{
  "n_layer": 13,
  "d_model": 448,
  "n_experts": 64,
  "experts_per_token": 8,
  "d_expert": 32,
  "d_shared_expert": 128,
  "activation": "drelu",
  "moe_layers": [4, 5, 6, 7, 8, 9, 10, 11, 12],
  "router_score": "sigmoid",
  "normalize_top_k": true,
  "routed_scale": 1.0,
  "balance_loss": 0.00282,
  "balance_bias": false,
  "init_std_router": 0.0352,
  "lr_router": 0.000651,
  "vocab_size": 8192,
  "norm": "rmsnorm",
  "norm_eps": 1e-06,
  "tie_embeddings": false,
  "optimizer": "adamw",
  "lr": 0.000668,
  "beta1": 0.9,
  "beta2": 0.99,
  "grad_clip": 1.0,
  "batch_tokens": [32768, 65536, 98304],
  "seq_len": 2048,
  "train_tokens": 419800000,
  "steps": 6842,
  "dataset": "wikipedia_en"
}
Below are experts of layer 10 (counted from 0) of a mixture-of-experts language model. Rows are named router (the router's row for the expert), gate (a neuron's input weights, with its number), up (a neuron's input weights, with its number) and show model dimensions 320-383. Each number is 500 + 40 x the weight over its row's rms, rounded and kept within 0 to 999. Numbers have three digits each.
After each expert's rows: "gets" lists some tokens that make up at least twice as much of what it gets as of all text; "mostly gets" lists some tokens that are sent to it at least half of the time. This comes from a sample of Wikipedia text that the model never trained on. Tokens count by the router's weight.

# expert 11
router:462524490537466545559529523450485518547531499522454461465452467530512462550438527478525568450541502459456534552492452487532511528458492551522474527456527558478501462550516435535457458468458459
gate0:537443511462436477513505525437518476512544519506458476468531464480438531471495519521472474508471561490491543501524453443537502552503490419526537467504516494415486441500510447458531524475481484
up0:500464517520463501506546497462500464554506524458447497440539478474459470439524458517482447518459554481498562509517469431563476535500484367505491505478512491397510390476538409438526496458486455
gets: "\n", "  ", "-", "=", " 0", " —"
mostly gets: "isc", "  ", "See", "pre", " way", "con"

# expert 15
router:450542514518436525573559544469484525542523503513470452502450471528530468557449565489530541436547499478467523538475458495540468529497488567556466538434522539465509466555506439553467442471462475
gate0:511462479506452505505530496465536459545529518516460491440505525490486486529453520523461475515507565443533534467512481497500523474482451458529537477532521497439444476564454464437580509522509493
up0:458487469528471529532562544501472410556519575514444533423501510510495439488517491503554466509495552455509535474510500464567510491523498405498493470481526448406477442549445448470552469477494488
gets: "-", "\n", "  ", "'", "–", "ho"
mostly gets: " ended", "omp", "kn", " addition", " repe", "ér"

# expert 9
router:456527492533459574559540538454509530505538473506466443474435492521533439567459550505548549450540474467445515539468450478528477528479454544533458526460544536459505444551549439547468464462469484
gate0:472456478437463493517512510471523502506568540498499451463549436439487477467489505556468499479525555471502523459495535502519568437483437484518564512566531519442477465498447477434546509541548500
up0:443499469455479540537557505468499482523528566467455473467548437446502425467521438531511469475502497446500535473518540467541538457503429421498511525515509501424490441479482447448530474477529472
gets: "-", "\n", "=", "  ", " —", "′"
mostly gets: "′", " addition", " MF", " Fern", "Note", " weeks"

# expert 23
router:449542511538484548534552536457525524537513482503439431457469492524537442568450533487541540448544461449435542526478459513534441521486483568566465526462512561488519454550538423512462435454463494
gate0:535465488473456444540501515478492560521536530513499480426519551459546474529512535505473496484478519453511491460512527547472489473457452492524555533556551492468490458514497479424518485515543493
up0:482500491504476492545510502488463540516513563476454484422490542460565434473550488474522499479477511444511515484495523549517472497465444455519493539505587486466509422502492443439482465485508484
gets: "\n", "\n\n", " \"", " It", "g", "D"
mostly gets: " \"", " multi", " ra", " where", " Cre", " It"

# expert 3
router:440562535540446527548538530457505539511523501518468466466472502501515436543447534484528549440540485456473544552474479500539486497464480558545464541471526534442501455554508444495448436468453503
gate0:524443471495490519527503564439557456533558491526467472462499453516469511566510499469484473503498534445428538496542465481463490462518471515505575493558487527469559478513437433441568510511571485
up0:497498432515523553532538539454544412550514518447454498433499469503477474548561481488497434501506494437456532507530468494498462456527463437489509536520499480457567443491462461435533488472579462
gets: "=", "\n\n", " =", " 0", "″", "°"
mostly gets: "″", " Preceded", " Succeeded", " Candidate", "aged", " Coordinates"

# expert 1
router:458544533548458547545552536465510563537507486522460432473461468490529443554456543462537527454542498455438531550452439501549490493479468575535451535432487537475490459545530457535466443453456496
gate0:536481498444532479536519543472518502512541526475467436433536503510447498536469519464432499480517542461498535505484493489516472490516508513513565453541515514449532459499446476404639510495520503
up0:488520469493552520535560507469499477531494543450466499423559518489479442510536483485464476479496483462492526510502496496542464458517482430470498498520520494447570414494476462432605485465514489
gets: "=", "°", " 0", "–", " —", " ="
mostly gets: "″", "°", " Candidate", "′", " Preceded", " UTC"

# expert 12
router:462537515542480538551534525478523520521523489485448449459446471534493458558463536479540545454557496467448539535486467473545481533462479569534457541453518540444514450560535418523476438466452503
gate0:514440518471512513514503465478499532524534535518472465467549523479482484502457457562458515467490535466514517464471515496490530471504479392533499500534508501447487425501504501434568492476510428
up0:494496500479533557498554468488481496522517548520451452444577537484484429452490438539435525460472526450500541476495535465551494486487434357536488482467514495419491393507537470435542453429467391
gets: "\n", "-", "=", "\n\n", "  ", "\\"
mostly gets: "\\", "isc", "erv", "iti", "ingu", "equ"

# expert 61
router:448528536572473549546554530449517533522537526530454429492456476534498447528459541463509556470542510436464535549478486511555515537488485537525452544462531553446477454526526445544472439452452511
gate0:482419478461476482541461494488490508538526507518525508470490539514441564577536536491486448521528537438483529427464444477540547476463537465501541504588536517455481472463450504427495531544542470
up0:447476446509483506554484501491461447540473546477513559455489538491460511540555512483521455494503515431487548443486468456545528454482538418521484528537539461454499493471464441453438507513539458
gets: " the", " of", " to", " in", " a", " was"
mostly gets: "The", " including", " new", " include", " traditional", " includes"

# expert 57
router:449547549543451548534533527462503503531540508544463437463457487501498460550457545473552549462505523460463526528467470473549485537455482538536454541457514552447521459552549438518464465468464503
gate0:506450485475477542528507484454477467506497475519532481485539515506444517541498522513475430554504544492508533458534506496495554490535474423528589462557502467454499418515451480457540505495503491
up0:483491434528526558517532501469456413520465509477490506482490496501495475520533506515492406495496535473494555466555517464545549503576511399520519477530514423483548410537466444453501494494498479
gets: ",", "s", " the", " and", " to", "ed"
mostly gets: " These", " people", " these", " Chinese", " Light", "zed"

# expert 2
router:444544508540438547567546553463519498486477499533450446469459456513541458548453555444543545487534482468445534555478474487516482517472458546518462551445529530447516429538527459526468453444465480
gate0:505458495496466476525539503487585530566551522484471473414561445472457513521449499523451526486517555473505531515510529497499486500501443472486531509567506540453442469494463482425554506509519500
up0:486474473544497514525567496494513506597546544453464488422521449448492475491543440540507455490502519442533556525531531490542491514512481437451457499534529539452472409515472467389529463493488487
gets: "\n", "=", "  ", " —", "°", " 0"
mostly gets: " %", " Preceded", " Succeeded", " Candidate", " Apps", " Result"

# expert 55
router:436543537534439519546534538457506527546505533535450435465433481528497448557432533501535560461552521455466535537461464485549481531484491574569463558445522547444501469559540428515475446461460478
gate0:484454481468444531547525471451468493518509478504535512492523519497495520526488516523457470504492572453552555468518507507551573459485485443529559500557513483444482442516471467434528504488542498
up0:441513426525466558540541491475462433533508534493508524473496523474531461492503504514483477498486548431501576468518520489578543459519536412531499505510538441457540451544474424464512471443513472
gets: "s", "|", ")", "a", "e", "n"
mostly gets: " Force", " were", " Light", " They", " forces", " Navy"

# expert 8
router:459542481544471528542541525456505503508528483508459448467431441516511472543452549480521537466537486450453534559456457484544465536478459541545457539467519535445511449530536471529479450453469493
gate0:494445457480506505513499515444515479533522528509495490495528453486470501499491512527475481440449515442508528448479509486496540498519476444491501473537457497424485442476456489449567512487541429
up0:462514470524528534508570489452520456534493544469458514463536479444490426465546449500493483471478481428497533462508519460543505479491453375454474469502445484437518412454484443448523484422504405
gets: "=", "\n", "  ", " —", "°", "–"
mostly gets: " Animalia", " —", "′", "aged", " Genus", "fo"

# expert 63
router:472541513547437552562543534458501520524513518547446428491453504507501447571463522464527559481530486438468552525450477497542488533485481536541455550447531545453513436542531443518460441456451488
gate0:477449479452514510556516530430505507501576543451542484507518496512432514564499544510440468518480570508467552421462453451554582519502486436470526524554500473412526491513477500457526512482480496
up0:468483475482543517522516517471466473521515553421509521500514505520450463549543497508474410504463526493476550450458493484597521559520482407452496544519504442430519466513482509437485495472467499
gets: " the", ",", " of", " and", "s", " in"
mostly gets: " including", "The", " include", " new", " traditional", " British"

# expert 10
router:451540486548455570572535535476489524514551489495450431458448471510493467534436530469543549455522496482437532524470452483540497520462475558543469509461542541478531453571549446533463439466442504
gate0:499484489481446466507524507488489508506562543487489483483527421436503431504444471533454482472517507443521544486537500470511580494469481462493547472549497520433472463505472511445578482498516464
up0:471528501476462536538528519471481493521513583473441481476521440433529389471486407531487472465501494434493568490548502452546565514475459425484467480512500498416468425465498479434592435462501435
gets: "-", "\n", "=", "  ", "|", " —"
mostly gets: " FW", " MF", "erv", "inc", " much", " due"

# expert 27
router:437557528541470552555531537448485521522492512529458445470454460507521430539434545470541551472533513458455527548475458503538495543444491546554448528474518526477511459546529438528449442456454503
gate0:521462508449443562555509475473502455524504524485542469495521452490557473477515559535447504500473558450495558477451504530473591505478491465555523492589519475441497480481472447407610485476537514
up0:498484479501479594541536455491470403539482563464518509478512463494580430447526531514500470485480516418492559475465518540524552496523480410517487533548537453432538433487485447403579460464488508
gets: " (", "\n", ")", "–", " at", "ti"
mostly gets: " Op", " FRA", " metres", " meters", " Res", " beat"

# expert 4
router:461549512532471522538541526459490523522480495517455446495451476534495437569449541471538562454558477459432528550458451490551484525463472547547460525453527545436522454539561451523472456446463481
gate0:488442525437460440534463530433537494528584527539454465441544450486494570501475522543476522463585525425506527470501474511446550482458487467500505479552512523435492467532471491449584503535522513
up0:452512505496486495540496533484481466549549562512408514426534481478519460481515453503522488468546473414470533481524463437535518492482490427476445482503530495428510410492467451437534473448527450
gets: "=", "°", "\n\n", "′", " =", "″"
mostly gets: "″", "°", "′", " Succeeded", " Candidate", " Preceded"

# expert 56
router:451560527568434522559545533466507519534519520524458451466455492509499433531438531478527566443529531439475530518477502516545488547470493559563460559458531537455492457560544439522477438465440493
gate0:464486491475465503514541467489513503528496492467538466484532512484476525553479505518437470527507533480509521438467480495496558465546486460496561450534497512490516432470500483425542533502555525
up0:455502411511503553531541510504459414539498520450504495460472472485524490510512521511477460508476528471514580430509500462539552499589527412483515475489521450490605442509477436448476504465525499
gets: " the", "s", " of", "e", "a", "n"
mostly gets: " British", " new", "The", " German", "American", " Dutch"

# expert 14
router:472549502524455534542535547445513491504515489522444436481457441513497438533459544491548569435552490443452523538456467465544481522500460551539452532471522533477500454525531424548460440463478511
gate0:513502489499486549505544518496543498509550539505498470450537511460497476491471520504475523518510587445433567457436489474453540443513498489484539441553492460452509488531447446388558512476497498
up0:481541466527519564503562502495495465544546595476501509446526505453511422474476492523502502508498551454443556454472480469513495454536498427477509427512481454445519458507461444401532495438477448
gets: "-", "\n", "  ", "–", "'", " 0"
mostly gets: " much", " self", " enc", "equ", "enc", " none"

# expert 62
router:452570531556475553546533543436514533540522513540459427464444486533520441560448537478534579457530473469444543550452467497529506524500487554536467552463529556469519470540519455522467468450452503
gate0:506460510433492506532505507445509527524555530490478543456501508492478526554540521511478469492481532484469544437476498496494531495489475475501501502619496474406490448467461493473485475439561443
up0:504519501494532517540517516460501448565481540446474559441474496482510478545567478509526426485490486460466558440480519503506513520539519434496456500528496428457527428452510468469452452430547459
gets: " the", " of", " and", " to", " in", " a"
mostly gets: "The", " including", " They", " include", " new", " though"

# expert 0
router:458552514528450524532556541457550510485483495518463430437465457523540465546439553471517555458523475481419552540482449478536499515455501537531478536452515563445497445549539444519454449443443505
gate0:499470474433473511519471534481510498531519543491466457446556467497461547505481493554439511510516489473512541505473477476509511464529485500479531505567529507424475478538500457400586512517538538
up0:459530441494502547542556507492464465563506575466439484424520478476454494487525447522470497481508443459498561510492498479550474470524478420471472530522552492424501429514521451389556483485498528
gets: "=", "  ", " —", "°", " 0", " ="
mostly gets: "Personal", " %", " Succeeded", " Candidate", " UTC", " Result"

# expert 24
router:454550526536447547562553520451506503542499478487447444464441478528542437555459549492527554465536465458467527554453445497531454527479457542579450549455538530487491487553517430506468449472472504
gate0:538465459467445541564517548470539490532542527538502487440547514500508470523464537536425496495484547460547535470465537503464539465467518486559496496588498470450465504478453443473532466493516501
up0:493508442494516550556547487499494445540497530480480499414523508482535463486494506520449469466481525463505552501458499496514506484503489402517464510507515470467525430496465459454516453469507483
gets: "\n", "\n\n", "  ", "ti", "–", "S"
mostly gets: " This", " ne", " Up", " vis", " Go", "Go"

# expert 13
router:471544522541451562551538545450483550527515490485464445464439462524532463557442531479545555450537482465448542510466467474523476515446482553546472539469513552450474450556540462503465443450455468
gate0:534461467466478548491471447495507500509549544502475479478528487492483446525518509501464467527501572434505550490492492454529538507486493410517509477571511513482476463480454481416600484522506514
up0:520507434487491562544514460475498488524502583491462498452510484481508405479555469524525459470499542445493564488483517453566504520507472387496481471539487489458504429470482469406583436513472488
gets: "-", "\n", "  ", " 0", "ti", " 1"
mostly gets: "za", "isc", "imi", "mu", " Episode", "usa"